Weights of a small mixture-of-experts language model, trained from scratch on English Wikipedia.
Size: 10 layers, vocabulary 5906, 34.7M parameters.
Below are experts of layer 7 (counted from 0) of a mixture-of-experts language model. Rows are named router (the router's row for the expert), gate (a neuron's input weights, with its number), up (a neuron's input weights, with its number), down (a neuron's output weights, with its number) and show model dimensions 256-383. Each number is 500 + 40 x the weight over its row's rms, rounded and kept within 0 to 999. Numbers have three digits each.
After each expert's rows: a language model's description of what the expert responds to; "comes before" lists some tokens at least twice as common just after its tokens as in all text. This comes from a sample of Wikipedia text that the model never trained on. Tokens count by the router's weight.

# expert 17
router:491514563547517541389445525479546524525449483510553451501508470495491519491554499597488533448528525489539546516510502517516527461527505538500586430472546523507449423547517470514499576525453518482542520482531539493476467486458477478574528509452513435485567451504349505473601481540470540520508515472536420469449551476518478525509471604508486503446544535474465568457553447569544497529486
gate0:488530497493506552548482542482521471563511522534521481459494512542532514493494486526522453542468522549503492475542490442593502553445459516524504435501533450474434433471536448506454522427518533494468523461457495550479510569478527452578507475478443447470549518522500509463470587517456559465528495488488466487554550476542557456529501466455481454428509498518484486459417461437520485416503
up0:543484512498497469489564451526513540487505429527480579577422545473474502438526520436433533551482507495424497552482506478385502443579490483441453579495496522464499503443431530512498521506482501575483473486532492580497501488493495472508432491508566582493484487446492504560487481511604521526422393484487557442469424471499491492461455502536516473542482503455457484513482576497491552601455
down0:501507475418501471499521471511473526443458501472506477427553433552529509549484350469581502485498568508511449525586483517495518397422516471480597535506529425517514481509589491505541498551481535536536506499553509598561468480514595489491439502443465478536447454472438458483501515464573547448453442572476469512519451550464481561518491512474480432501514495445504428502440495559573499426515
gate1:537443576531500476489491494532475517514534474447521500484506402447457501455485524527557471551494510489427509475493491483498508567503495491504527480522506469444491446514494507469535468525473482529438499512542550516500491508441452543486526511466513472477503496535457531427485519594431457537552470541526467483454428539496415487515496530480486439494482493529505598568539472570546486515422
up1:517610472560468511494437459539464514486501535542532454420491568536465494477481515454578456475511483531479500491452510514554577464467548367536539557566565354491514518528496557531455508514482570484559492449472489460501494466453487505431540394495530495503501538481489465473438404517524510494459545564441510506508498552461537465458486468537511517463486467493472451472463567485448535483536
down1:496420444516502468518506550513508499463496502514498504544490485479493552474473517487504495517488460478437416473509489567539516453477483454464430488529572555514501511524440569408504453498469510483509537498472522581524502503444551488508511423420454499485522468517504586545501478514515383488487538468426491531493411509552461484504478456523518484483519481381485534438482549554542482515540
gate2:521408525591479478449410500530510453468498468514504483495536485460489488478506522497524538523493490479491521469524545530463525489441491523500508477424529541493535562519486465523485536521469566478525505522479574486465491463547524490512429465522420527459460507500464502556476515566509511497432501571451470501496522488492556508589479436441463463458516465501460481450431450515527511493484
up2:514446526528541469432474496532529441456573476469507520521527431460454515478546527539562495547515435388471516448522490523426533524502460497568517598444547551547511482515472470556497514508555482449458459490430553544455500397488506512470500453481497454487535510543452430490438574516428518518461485500458437499441580529474464445587511454461448443469526538515508499435485446522564542522481
down2:504504505413433549533483518497429536437530503497452516483443482512454525502553495539479538543523501487438551547492490433491546553469535424501531509549524507562525422536471586513514441434500424493495506421445541487446523510451607479467517501494522472438491511538506440537484470447483600461483519492543520604475468607464456505493492439491507509529504468583490535484548418524435489518452
What it handles: Endings of past participles and adjectives, such as -ted, -ated, -ised, -able, -ish, and words like known and located after is/was.
comes before: " by", " to", " in", " as", "ly", " on"

# expert 6
router:546550551525479469455455473355521519531517465395549411471528514516500490502497498510543517465493499538528463488464509532429470488519558514466489471463548511453485478475482485512503562517491521475594479486497556496501489512503474529527514473521480547487489482477417525521509529509474502639475474470525419433471482495551530512484462503497534482466574555472519498474483470595503490533490
gate0:502464469488528471447507493519531457519518449431499517583504475511514515510543472472470453545570464537556475499523423525453517582510489515488476498515515507476499429521497516433521492498519490508511573447608537512491525506523506451491477445509452407507463408566475505473506509488504530540506517495445415537538532471513463528403532374509495490499494514549515494518543489534469461501494
up0:557482518469524497492489533577499534529490520512540473451427551459536519476529501495478522508573518440440486457480480475484476535520491476542487480484588473477439517531486538539441435449429534594496455511449528514570549497456527546508461483411552535481475461474506543559530485479536496498489527436444508493451555478545563428428513531509449508518502455527508443447484493528510461532519
down0:479522548472497539534456442504573465543427462500448445551506515494473473453441553528472525480518525473496544469528435555482471542510516462550485490455463427492419519444489540534442536491494506442455551395461455524418491462472470469487519446445511471473462459467453504494558465519487525503483439490500542463438553517509478531461446547527464462519531555529418510457494491479498518448538
gate1:508503580418499512502496458518489450507466496483522464438528510529471415501467510450506541402441559509488513503494474517510438497432405457570546556531494517456404484512527484460485477505539514497462523502493515547517559475510491551441518495466479537520506431481460559465481563484490470557487487486548515466540475485529562449547450563486506454476537467456545470416453510559482495579516
up1:483512502530457499493545472493481569500530528498408507528497516503521502543486482512531457549464467549485477495571542544503620455545562496484581516570527570404460519498474473619458502512451553521553513503501470506554537550548505427558470568583613513431542538548539473487442508535571509460511511498441492498509557496467409548491520487528536576476487540494494521510532500523527501478489
down1:494493462512515398549530555508519498393530478491533521473492570493448460510492457544485477550492493581487473539516402538524545537527553535575497441440509539495510473543491498538545553495468533507563455484488492480507462502485438493480464520494538462475553469527519517533461461541492555492454506543465403513477523509563512452534451537497519541518504524488558479480484490491464490535480
gate2:513573505414492506432437523439507473481509539538517456492521471544505485534485479507564505546447546572584587519469463482525608535539516496486597457514516525497477407541493501602450535541449502557504514508579475531518472492590450492538482367522522522519513504509472511482555475520538498521544493545480478547572540553487530497551434518507484500487466507498503521445533456563538414514506
up2:515516502454494476491510485506419494478498543481535490448559469451481510504534501502605526495484535495531508581484536455494505478500536527473600459562476482562497491531460535527466544501470499498517541521536453507506506576507458557470538471564531514465425508509508565521537471524526443510501559480541567530530547533497457465555492499544488480473556505516511509482525480528505496511483
down2:481431513488539514548433495438442451417477457478419548478517469504439529564492525417555464470565511532457544510540383506523517548575538446514497492554503528457449521484460480565372540497452511485520502544467527466521445414513542505483532483487471492513563510520596480515542539463511481488525530473473441488507544496473535502496553509523486550428451391445555521491478424519491533552443
What it handles: Opening pieces of words like par, en, Car, Re, C, plus blank table cells and line breaks, especially in election tables.
comes before: "|", " |", " ", " be", "e", "ro"

# expert 18
router:554538540498505512473470578419535511502502500484524421499456492566492507500491522538562505522507505542542522518505473499516476502440535482526452520499488526451509480496513498421513540490493524489588533491524511468502491472486438474539503467483487484502515505472452475446539523542492513545467461505539453480480502456521493524483531563512532488502550489517474576520524430572534521541547
gate0:502495580455538455444492563478505536537556504478573460463545408480554470524450512511465514477465500460532501541513517457506501486474473464514535557491501520512557522496392490586472440505437480440557500523526491469433454503401477489497490488489492462391532520478476529487536523512505485513463516542475455475430501520444537498564519533533503528514456536381498528530507543548515518421529
up0:455417475424462481481493481528571517423547516491498492459446503547435566421536510537478469494504478518530537545501501508483465502522481481511492459447488469480486463548495471505516517557471545585494497474448532521444483488488503517543438495527494467478460516497500540490462495526428476533482517508529498517504507528496477512484517522526530569462527515566448534462526439525535559509559
down0:479463489464469485556455488523497510491515515472557469548425515511533493461489492573502524547515525539509529484506499499508503550517479506552534502494474482459458481538508460470443493497531534565533473551460475441519503494531538510475486478549540462431510558511493522479534463489517514526483466449469549450517451546517391447545487482456510453495493495507509554529548514463513501514557
gate1:527514500559585513492502499505477583497468452526489498429524522529545446511484557483596435435440480510499521487474470581541530487490483491532412486529547530517476511515515496477449497508480473590612485513481547484470500533558468501505503488514460443575524532509495516445549520534419490523458569436440542472446447501477526407532452587433433508523565548487463560498517507502524491550537
up1:404474503504477467537503470522491493477468481536370533502459524506469469504563485436465523462516477469482433469503490464489542524478471498544519543478479416537548524485467498489584592505542488409485531511405497517535472546485479463552554551470474520499542462506501483512483538449523536497509446479551442504557486458558518527464534462530462491489467485575521520527548540550450515500400
down1:542461489461555486510502449507497490468524497532502545473510580434407545459482553556510424452509411508462521455511488433483555547428583490488504487473511559464540498535516455506445495588539509535502518482577510530546436515516523508585549496550522511490524515439523513434407425445527447554400476502553510472501435483530485512517482460510561491506487455469491506467542503502481499509534
gate2:514535530482543492478511543561496492469532456508522503509438490538445508509410519558525504533498560430524444458448480534482544444508458477493528545462541481524524506422493464500552559490558465477489508553475543565531516482518521473475467483427597454487535515419484504506529551491475482523495486518485475502453568542537499489389471469508539501573534499534485433515515452490514496505471
up2:536492522485535564474421568479460532475504524603488525543452508457504578535448506533502528538494496427519459490486492506521521483489438453477466542509543431514514471451495499502503482469445435457556411541517464485477530561501444492494556505517496435471503501534502483531468500507440511451402510484603513499497485590492507570484491526455441546589443436465511487491526481496516493574488
down2:466460525449497540494482470509517499489530469559518553527494492499495524448457478447466479541534565565463441451481497555527469544494539496550504469461464534484520489503454427542407454575493462518546578497577500518531543533471551497514548515467496535568518514471503506483558558593445572531495520516525510496549495507506471501482549456541482492472521525444490464509497527540441474453547
What it handles: Adjectives like such, various, local, Total, Democratic, and/of in names, and periods or semicolons ending list or table entries.
comes before: " |", ":", ")", ";", " round", " A"

# expert 21
router:527506520493510470446494518488513458572530473512491432468530445510536431442519449568542520498500482506515454499462498539529483490515472475499513477511486529475486409475515512545491530534512527465505503493547516512511472508492473471562515475462445475439553499551367494459517511535464546568559496496533417492547510485535451541512420518505494472454507495521440514483547420544536434533508
gate0:533567471482581503484450467555529491465548456449576490464606432502485509525482459460452556511495553539518458548464492452551569486387514534510531465511507527521534430492479415551437530537506545472506530521469361582587489503514529438499490454546447505521531533533482555451418518445494420543539517503519479519538457506422454514438509485497449527524478501547514520538502502434483479502506
up0:566517410489590486520512451558455482502611506548525506485533553516448515498514445521404521479492436464534472527506499503552473518514546538484506498479533519548561372463499470555509527540487533492444481518476456550576496482509550482519541487504484485525529462552483499494410455529409357516500486437513503473556513493471439482515517518487458494560515528589479538483531542470460486510510
down0:498525502547496434497475507514432486478461459424514459546496530514419464503501483465523511579550451499515531541435453498547508523510558536535469531516516467489445483498423483434501528428512521469428504528495502566471522481502462532541491526500464558503507527465541514460528520521523520501431520504541494475591494474477470516505452546474416457439471485463527479551430469523571533523558
gate1:496513542602517509478476544487560512415515500488452505480533476512439486510501541541481466548570561467470480463509454474451492507429469437393521461517512550548492470468531507513541503493515533439487457515455490482544554553565555533434523476425529457484484541486541512523490455405489488533484469508487537476571445544483504493542471521527463495528469477456491419433546454457563498518572
up1:516506535488496552519438503488510514454493526496494501407524541499504512521503498501550459513493536512454526495560464445482498545481513421438422370507485474518504541473475465472487581504473575515514518497473476467523528515482529479483467509540492515533474478583517460429497536465518527509488479501503529513629472455538534497478457495465483487514483556512544408435528481502533558543556
down1:478550490536490528549552549473516474493565475498516529448546491523463486474520473512442413474514532428470537513594493539472576499543489501471469467402477428565556502462493450481555519548514557563455537494521548482533569530525445465527550496552461522505520579554493483507410499513515467499491566487493442474477552479497527545514494396481519462498523471477529444494527503482532565442576
gate2:487517517455512464476458487532515600483486499468535469550420478458526443459577428477495431515504489503511557508415551532542498509491524516422532437526472551513490499425533527503449511469479520517517471503471538554509551466508513528443512475481611463537524460525473553512443508496473491520505468408481490535473463503441528446576524431511477475455506511503463495451567501513553505560477
up2:445498493492518495430487461534466554486494525456477467542436467442513500457560367458462432582476507517485506522428491464546510480505488439471549486538491504548484502435531498492452452488524533580440509519494545531470565465594516517469546491492522450568548445526460515510447507478489506497505456446435482589532460467469554447484547451528478440473499464524463441438526489544513494549539
down2:469546507415522576479561471495527460550625507477561511527485502489547517433475512471500558481506488517355587395455490504496514509557490493498518486525426502522462462455553479477477453532479568495481534490461501554520513468494481544585453495574540547577449476433478540459430637496517495496532515451452519587494455548429510542621540522530510528478477562521468493519512456502495467531487
What it handles: Month names in dates, plus commas and closing parentheses after names, as in taxon authorities ("Blackburn, 1890") and birth dates.
comes before: "\n", " and", ",", ".", " in", " ="

# expert 0
router:561541514561489449509432563434523456570544475468527393484480419508537503434513462561538566521475516539527475512482514581449462437454505503464494466520525487460467406463425483470461534510492454517550461531577533512532483477493438482538440435497545511454506451512393498471550484539542526597515522503519465456492508452512505460472490517482491551503545470429416553464591509508522446535430
gate0:518517437516492452495546492507472462444518517432608489494480483489512484487495514511488538446515499522508536441573551541530425503482486436472429517548554552434529491455506514458511550524479493497485479444496480518440474531489566497475484451458491547428533515530493575475512457528554477547471489508524508458526429493514496488468515453513497431516454518461454528471584490473519516492496
up0:580517504477468517490496462529510459513488494446545508507457460529493481520481511475474505470514478509526553483465517539504414490543533512458446496487530516441514494401464461492472499555550515428488462504504477488462501511426456437548483509469476570477467534521472550455499510453585473537426540494563504490508541468597549534401495483516483451473483477524490474465552470472558516554508
down0:518575426478543483566542555532516455486488475506513453494560484583495493549493479503474491509496515564456508542537454489486531454494519479490507476519470478599536457508441461427416623563408517437512536442439572504488495458514494520517463438416473489436491553548499521434430507518492480414475553508491484533563467429522451489525546479389498411468499442451464482473491534527492558496526
gate1:506459528480504502510468452471547527521582437556566462540514485535531462528522494471505485551442506513422521578456445558443462444469434514503496488485448477453528477421567527520504510478532513476442542553515510417474509478521376449535434468583513417510511501471490460526404512488496516483527472527576503506500548461544458511493483453545493540478451467508543454471453444482516549478467
up1:481441528450510421488433436459589508528571517479537505515494512517540448486561514490464454512473475501466473523506449552489440441422463523439549507530379491436532479471528515542528485488561486493504489491517482419451500517528560487602422437491514490509505503499447480529428466490525501490569469565558542505544513462607512411477497430469419547487514423520542496440462506468549498502467
down1:423508497437520521495476527528492500480510430483515447530559446549493481477462515477500543463464571569529460511523493467573554531456499521554516494553467493499469486501541506503433513482523535529561532481539523467552500510464453469481489513545512524476533494443450548495475571481564496486479502520476527495480460577550473534436510454488510497480507448496509508489533563438532515651489
gate2:471510511506503503511500530478583499469435502470453486437459518436573492481566502484489485470485496527500513516500414428451506506506498460414464413552533498440464383488531488506413487561541433410578459500550474493572508518540547497559510497553554552458501498587471559486495442525519462498499500532498490549513519487534522528467483508503500449508479406531496530505527478464481504504502
up2:432524520517505540474459560483497536587428501470545528534415517524485484481467473506463537507520572510522470475503409402463477536481424488399485474561494421493487477497514454525484458514524421478512508535677562436505508513534518554479559423497518598519468521502467524453461496542539459480503588529519457522484543479573476511516549473545481519506502483449491461518504547507520481441563
down2:464483471493491582486455426491481554440509501552580479467497524467561534468409588485459466481470557520508496460434531601543539477526555441524411501437505490519484498491415511469500425464537487503413507488562482453521543518472513483494523525467554490508563519516514479537481479522549464521503459528465472502540495562462419481487528491433527498542520564483448565506482558471519488501529
What it handles: Verb stems and mid-word pieces, often completed by -ed/-ing, as in som-eth-ing, regard-ed, St-and, find, accept, w.
comes before: "ed", "ing", "s", " to", " that", "ment"

# expert 13
router:498470520459496606445485545464483534578535520547542401478537440505518412473489491502627516477529550484511491488454499549502532463507491485467452492509489515488490441458460486503531521511498480495519491516493527528478466562514451495521478499499537488476588457485450542470569544493508555602501499522485437417483530478495498507570455478528536457470551528467496508473551440515571490496544
gate0:519432495561444513540520409528527497588476514490483486593486423503518473489548497503495562465523513473501519515569491502476490506478531506489470509466444521506532521541460460405523458483599547468542489461544476526487503577492556541444451471516534431476489464461508521501533489534449490511587509449417475393515590523472465524508511477577520508486551442506473484503440513433549550518442
up0:477486482451432529501463543470500502455495506563446559405516459582555467465452475500499497516496563518521471521519532452499463504454508441520488478555518498437511484472508525476478459483524448475538473560507505488537523532481539516492510490501513536545491547465520443522462444517561511522530510522435508488429460463494481492485407492473486527605538447523467444495540499557459524490474
down0:544499511525495498540466504541449461487514460512463498547525410486483504603461499566471480516553491477479492487483430473488474473607397476556492433511510486412482507460483471547454482526546536532471433504453469479486531453494458486447550571495536483501379424491463508551493527456501564456552550484506499530455472579495503427408475481474569515459446500436479414511493547502484473501451
gate1:488499598426488539521473482500528556532448505511535501504429506489522483505414479450499557508509494467481525529534557463524463452515463477514408455508507532514500479509472497526542496485435475514536532483464480551554506488454509434471524475490588480536472469425505565485592549533456503504464505478515490495531493558476581549522480582497486558518590443466560482430487481511508582485538
up1:452499466562627507472499502461513523415496511462493490550512457434516468507487505471542499497535545470520488560530489587558501515539469486448540570497542600491497487479532477443444457458475505574508521500543484509549470467521447427479458497539529496465517494468495395453422491480454466493509491521429527507498440511562506521494484465461495426482479434500492554519528551520512485536578
down1:547571414502513468485501525541527444496512545478531486461475540555548516476498535506494535435575426486544517542504486514538506503478515433472580495484452495494492536545436522574506489508471515495499402477437514504480479590467431491496378495463462413533487510521453516487544522516468516447519441492591509528469533539542434519457491493455470453562576482531504542467491516569482499503473
gate2:550475440462469556435543512586519497497499451484418494453461473505494495491483513506510541492442464484547482577492542481546443452482583468491454603564547539481570516500502535513507432530416485533542521500495519516526476518500486473508555467492518491471536518484468483527476553418435476536446499525525565420470466515490492515476456479453447453425534420469450506419477482464508560516599
up2:519509444547502506521482495501485479478443476433546490501459473451463466501545520505469491471518550445503487544486579487454437494481446521449542499463470525511523479552459540456505452528550516473435518504451406526478505546515533477497515475423499623502514506454450520509473553548445476522562562501471501497459470502472534508553491530529571490538518447519545457448492498500508518489555
down2:427493538466567507483531423464516546475481534452569459560457448394495510497475397460516464476512427465510484521432500591497492477483545526539548483435479562514490503507531402545476502545550483482513554501502513529469513519432506520432486490440505496449533450423451463543438480501527474479478426542491458414524493505527521523460429416475513465506497513546499494495475563493513467471525
What it handles: Prepositions like in, of, on, for, at, from, by that follow a noun or verb and come before the, a or his.
comes before: " the", " a", " his", " its", " this", " an"

# expert 15
router:435511512534507501471480513444553483574498398513489392496505442517507478447506477526616501509485486455520479491475486514492505493523451479478484503466583578490514510495500494501507507532497531524472494525528495527483468543512443436541563486481545510504541454494418466493489487534518589546520474522478456478502520422598505490482370546491488470528540479455469528511494362527536439533540
gate0:478559559522512522413504460480503524557463470481482464513523475508465470458620500539546566509494467468512433473484505496494529565502443447403499492515484523525609506538493455562454486512529507581490461529495521555517460547491440455470518432537477447488456475500458478476459527407502575535477513555528503565470570523553467509510471575502506541502518438514519470519472457528546529497523
up0:492508521480535623480521539487492432535467475493462537533467520478483486468506545511452487486593441479487509501427461522562481547568495490476551467501460510526514455573466425498410510494444544564442528509452436502451505509545472479553512517519448461454401516464484539464463461506442512519505504517495540546510425544538466494513536443496466410508495426497488518465500508447562554412526
down0:431568524397543453502533522529510447481516478496502486478419575561557480498493487530568489492467526470524486524501467545490477462440538463556546507517524537548455543502611524492469477495543530546439512519409500540434468507502515482457559536539557519439493499533447508432473461495530539505508506506450493467521516540618480464451450494492509531455484498501489463440530475518471452477503
gate1:489492445545488569534455528570545539501522491538520464477513555521579529460523516447464464536517451516485521536591502525553501478526458469466511476483493504425517503512574488483519549505471462505521488587507532475607506472528560475513521476501475541507512559428498463473480503516500507503506518475419441445504473521512539561527474578512495486477534431458478433504538432443530494550464
up1:492472520486556489471557510524409490450472526475460474514469445433459476549503443521504526520519490445494488439464453438514483556581451480525437602513484440487490451509488469498427473482541498508513517409550466487467485468474437502513431477509493561519447459617509495523533478454462488543469491502565530533524485505495510492445497425499509431511437535589526548469448540579435496522535
down1:465461524558476522466437425502512529485573546484472481479443511530569452505463508546495545478519427506486470464443485471506521480511450499501478523509528562499513494448443531547519465432485543414541513503541491500513493431423458478561441499419529536514503512522477535414518437471449498518464500493544472547506430571513466424451493461549533487522504492510518535545520466545426463487436
gate2:516522522463556453481499517509491482478523514569486487508485480552541470438464433470509643571404489485542454454472486477513463510429504497507531555551512487464505470454497503434567563480501515425477501531447483503496525503542532480526522487476562527492492515480504473441504505442434512525493460481597522512443512507527431478447515558520501515527484457428446534416552417474524534485504
up2:451513490507536472453477473557587505514466436532478549454532449508492510543504488383574503533453496499534462552431476407504504473497433514541497514552465486552533534477549510485526491497466559478458527477453466529428524488574535452534495467486551439468442525480540468422469459423546572472526525505542514554465539462459466462483466548454491495584551475466499511471451429448545541510514
down2:501519489486504497546531481521562567424476519472448456462492544474573518518546511513495495520537537499483531549495537572464497510492503453507529453506470562504452483455576474462479526484485412567455499523519527512489460558506558478520535500460500502485538478556497524459508622434457507502561500462481540441514493510507498450497452544520614483508509433474414532510498412518475530433472
What it handles: Digits and numbers in tables, coordinates, statistics and infobox values, such as 42 in coordinates, 0 in score tables, .6 in money figures.
comes before: " |", "1", "8", "6", "7", "0"

# expert 8
router:539547539509500513481476504425554466556449521533473452446517488486524493496501494475578542505467525529520445530498520578542451501508463512485511544459549503527459415528511462510538563534511486506562497435474483524474460520504496481538444477483474534518554531497395539485559566508492495586447483489460490419498516467536486509508390488481532480538518535479456531525592509555563478563538
gate0:490496517615500587453493518547598510501519565499514479404545510576483517505494543475443447543466488508551467417495461482479424559538538528539477513488451512494511461530506455496512518489550438516554511433494544556468510475564531529530546491532498584507518585503490545496445460493479462512471493468386502475496488483556512507553523448507554525471516495569529469516488523509489418481570
up0:440415514519409551483540492519548482503545553483530488432508467571450578418511523496484505512462487521543496507517527525483462518468561494440475483521475499473531469481490502426491503453476481489514443461453515571437517420508486501462445471454478510523485501425505499496423469571576505497482508485481514489499521435461510461552533451572538565480430517488498469452550536512434522473470
down0:552478467528526507485467532481510476476465521484428508512543520499509493506506515528458501545448525459516479442496442448501500578490576473461447536467502496461524550495555426445565554592453554440521474471469544502485432471508495498488478522520569573514506518518520589526483534474426465397486492481535525536563554594537467519497495568506569521529546538483513391454506433478494471435552
gate1:541411535544553502460469452482468564538449488512497491455488507535681511478569470448505506435536546549524522581479494551536419496486499526420481498523517454526473472515520490540512572506458502514564470494482513529598471460477547533497478494402504401524456491505505467544538505481536478516451469426467504503487460467441537499474457538473529548476534568508479457513508471473510516487496
up1:500417458548430490431509462490513577571461538486490449469503532556615495470563459462483478519507525552490518554475507555500436494487442515483538495424522501560477450538522439527546536496477447481439457520483476517520504507526549470496487415400521438504454411531488449535534471480596533504480420513469503480491491456529485498492471507549532453459572482480529456488512476532487487506531
down1:451483604547563511534473537539537543476479497400484520464483451457502547516556472566508479481471487489536520468449537479453531483491544505455528452503529598517447490557449480539445427438541481557487454439514475499493535561504473471441548480509525507432477534461474487608475458484513524519568475540521535388498560515503420528513437461461460519469470512510459501448468506529477555469496
gate2:553524462455495504512487526465491482431482536449468470462590531499515538562473560493537558468505515484515449456504487460494439496525573495498533486486494524461447480550481487512594518541503478549560523471497520465453475495521496476513405458505462456506583522528483494500488455496531500510427641476504482459497472467490427513623464482458414499485467498536493487545429460499558557524477
up2:571477522522539436460492484479472539494487534503575525440483527552456500517459514500530535514453490542506448490527596543538569509417510491478505515504492456425439520476543480513451482492439468523550561468500546553538473545534466451541506436508544534478466596434519583486624544480483479488469446508493540567484526535468534490502417486464511491498456501469479505534511516500517488541441
down2:502449467515449584556476498394477555541518503521412483512455541464537502476475493480482523552598495449505562491523500511558530504534529458512539520504456458461429488492539457505452472601520522483526463551515531454594390464510492531495571498467526507541515484424531451487545450491476433539470472576467475519439509541549527475433492556585473567511534522579518439556454496502486483538446
What it handles: Verbs and function words in biographical or plot prose after he/was/to, such as became, returned, moved, not, could.
comes before: " the", " to", " a", " be", " his", " her"

# expert 3
router:545468504507426441503479521456527515521466473538466418490484435446530507480468539521575509455509480440524518472495520485505529469502474492493477534466500559447443467498458492541491538511441493491570464559515491468490462483509474522481489439534531486426543468491426463519479529534484495545481476489505474474486515424577527514522469529484512511447537503521471506465551428549532470538513
gate0:518497472521491465573490455436467535465424473534449467536501501450513516466494553573504609499564514431482467545406548471515558584477496521443530439532472583495477556466592490526534481520431546469529517527497515520513504471486526517515471514528563509485495467447512504537508493528495548527416480437455489423535461460536482539547529477507506409479521462473510505514537465514513464522517
up0:521539507491532511465536631510490528526486482479438496534522509467461427497482549519492489409485529542514478549472499516546450524515475498541549522471536559607503485546534492583499500426527626447454480488562483437537498521495454565503453579494533581486543453510522512471485522533444500507525550454469492481492474520463476511471424510528510580521493466533498472546546483498461575509523
down0:495485503489496439613515451536487500434459592500410473468524544516459464593460515486515533467531477443519545499514515494497504514462484515531464515465553582490571508432490476481482562526527533500557476616492512514579438488495529471562426548474493475538503508493534482482546461444489512510493433548542526471503510433512533492492522495468479489495491541530585490473476465534425484476483
gate1:467510480499458526504478465552515471511490483509480530508445540506462506522478541454514526455603545501481593498531531473615540509566514513546477483458503497477476544486452516518477455525478559484556472528537492525550465536478561554454489529499502502462508534484488438465520444573520477511499410510512514546486524416524527515549494426475486497490477512443508548440607559544503375518402
up1:506530531557507525514534445428514461501508523485497492554583429510553454518462465482434496538464492431509458408465516609437486491518547512464504537456492542546562490516477490489463592454508499520484539421433551503526535501524463436540471409512474538447522496508523480516439533419463501502452442482503511464527512534473451463509485499502462470448470513522550483489445472567572529474606
down1:533513600494478432460506525495515430496480477430463475500422474453496483477468452539537529498407456544441459456572470515473493451509516508443478434498444552532481447484536511495475529514514475436437523464492499481560542452592449611466469451494515506562466463513510585522401513454544572530494448458543461491441479543482524450494499538530519470504493505494471475424443453481532448443539
gate2:492447508445484537461479486486504398481491527527427445478524528547499439502522467534517460532394595482521512510420555495506540519499484485544524438545530548445515483493510548494526495427469425557463534500522536505506521466538505385424434463480467462533512464507474510583472542532459516552503496527441485506508490542494480526591482453541564457464503510506463461506510540491488440478505
up2:449593549503521526551473508504515497465529446500489487552471495444520520582460549469517542478432486566424436563497458548484527513481513495462523473551449548536507538529478470497507514565472544512531425505475509483498496488471504518487510499519524580504480475579527576529566545525505508478547493493495522540453524505513540472456518513471560594481513464530517505547473472524532533420511
down2:464498510493523567478551451444514518547416482517528444422421529504532496497488506521513500526477470493509563476462506520572549503547540476502545458451509506543520483508414533504527470458494551511520505522458520489517490547433470537524524514484443459421565489547549569527524466460501527466471431525437520552501452478464517528439462519497470547501499543585527485568475489494451520500474
What it handles: Common nouns and place words after the/a and before of or in, such as one, area, species, end, North, University.
comes before: " of", " in", " and", ".", " to", " for"

# expert 5
router:524542521501455462487460551415530502575497416523502396506495437538533519545504491560459538508460474458498457466469489563483479462509495519467481476420527490458426335560484505567496525505490479472532470525555538500493486481439477584508424490466469485498530484480417546452475491565496582560468469479562482477513529454531493556499464559519493516520576510479455527442539444540562477531575
gate0:440419453469548484486465531445490483567485498466573472407499486479526398461564452529522505497447504522497483533567448552512461518556474529466464521521503413491405471501475490473603454550491477548541531462498572585561500466451581518438489540416528501549493449578452468511519519480430497541450572407481491466512518457532503470484501530517583451482527505543565531444511490517506412544506
up0:475503481521533514554492487539489497503514527487515543511457482457506509463537527544481545442511487514514403472586541495436486460542536551512478522537489559553453525492463501436537461509501472432491510449504468513556552480479495567545547514474509447463497484548468447495542509599458467545521531508547497438510560448465475503458460472531454456617516529502495527502484495475400506505481
down0:471456508515475480465466433540497549590422497526536558517506472410447517479570494488489464479429534485521484492500492411519562362550422482528462501502480449472451518542488461516488563510454559522548447600509497500465508483523503497479481461608512517472487543524499390527459523520488505469488494482515482462545490458455436484490524529520572600536501535462483463503513487486456553528471
gate1:594531482508502478514492439432460490426501466574467493480478494546494531516447444417531438498508501570492520504435524573504539492485486443389491489424478462480484471479530434494503553526535496506523488472517481539496535498555548552552529487552526537492558587530472503465444504387484534526579507517517490452457532477417515475471472499397505470429469510535487527513491541437509541512453
up1:485526468509433438559434502523499538469445554566526481542496488477483473534523515519507525546491520521540506471492558544536566516496529494486514506450551486473581460544480505484525423451565454591433495518504512542428404484430445489488487458469482511561408549499481513530468467504469496480511549480434503509488519445477596560559482534396493558484475509439567530483488527458472472451455
down1:554513530483499453521469482530510490505426464475539518519554477532459482427517458536504459509516581557404536495488529428573457510525528528471504495503505506499441555502540427443526460543526469486502463543454464474498452461462480476493468485468568494457486462485577542525418514489475515520536457456528494501516494534491472524502535519501545449535540519503552531479519529417548451499545
gate2:574536551483487509505525481486461519494463489474518501519540471510492439575515570502492558486473501526499511486612588416470468446577526471460473479536568545545521501531427562558497465437482558462504456489421506485507628560482497535400490519495471529435505452547514587557465515527564492511469532424533507558525502485468494471553540505465503530479540523489610553485503463556464486487543
up2:471437480503531533466450439535510573531482510432476510490506503450504412488499499533504521497472552519492556530490390434479525529502461591564499515467476389457444571533489509487514520531484545527419533577503446433497445514447507536522457483500513488503481459530472474506508509446457454505477502502537526535535456493522529521535513578421595452499480479536500510505531536546514514507502
down2:479504492495527492454479483492579530456525511493511482490511507457545504496514475500478481525550470496507471558544456458576458519438513584505475485494534523468531516498504459511520524485445543461498443520483470479512471514486527481477437526534486472485466544517516468466453568442458488634469438507581477424518487495577585486503573591525566488481499501499516475428452574503475491464514
What it handles: Final pieces completing nouns and acronyms, such as -ation, -ics, -ment, -ity, O in ICAO, BA in NBA.
comes before: " and", ".", " in", ",", " of", " for"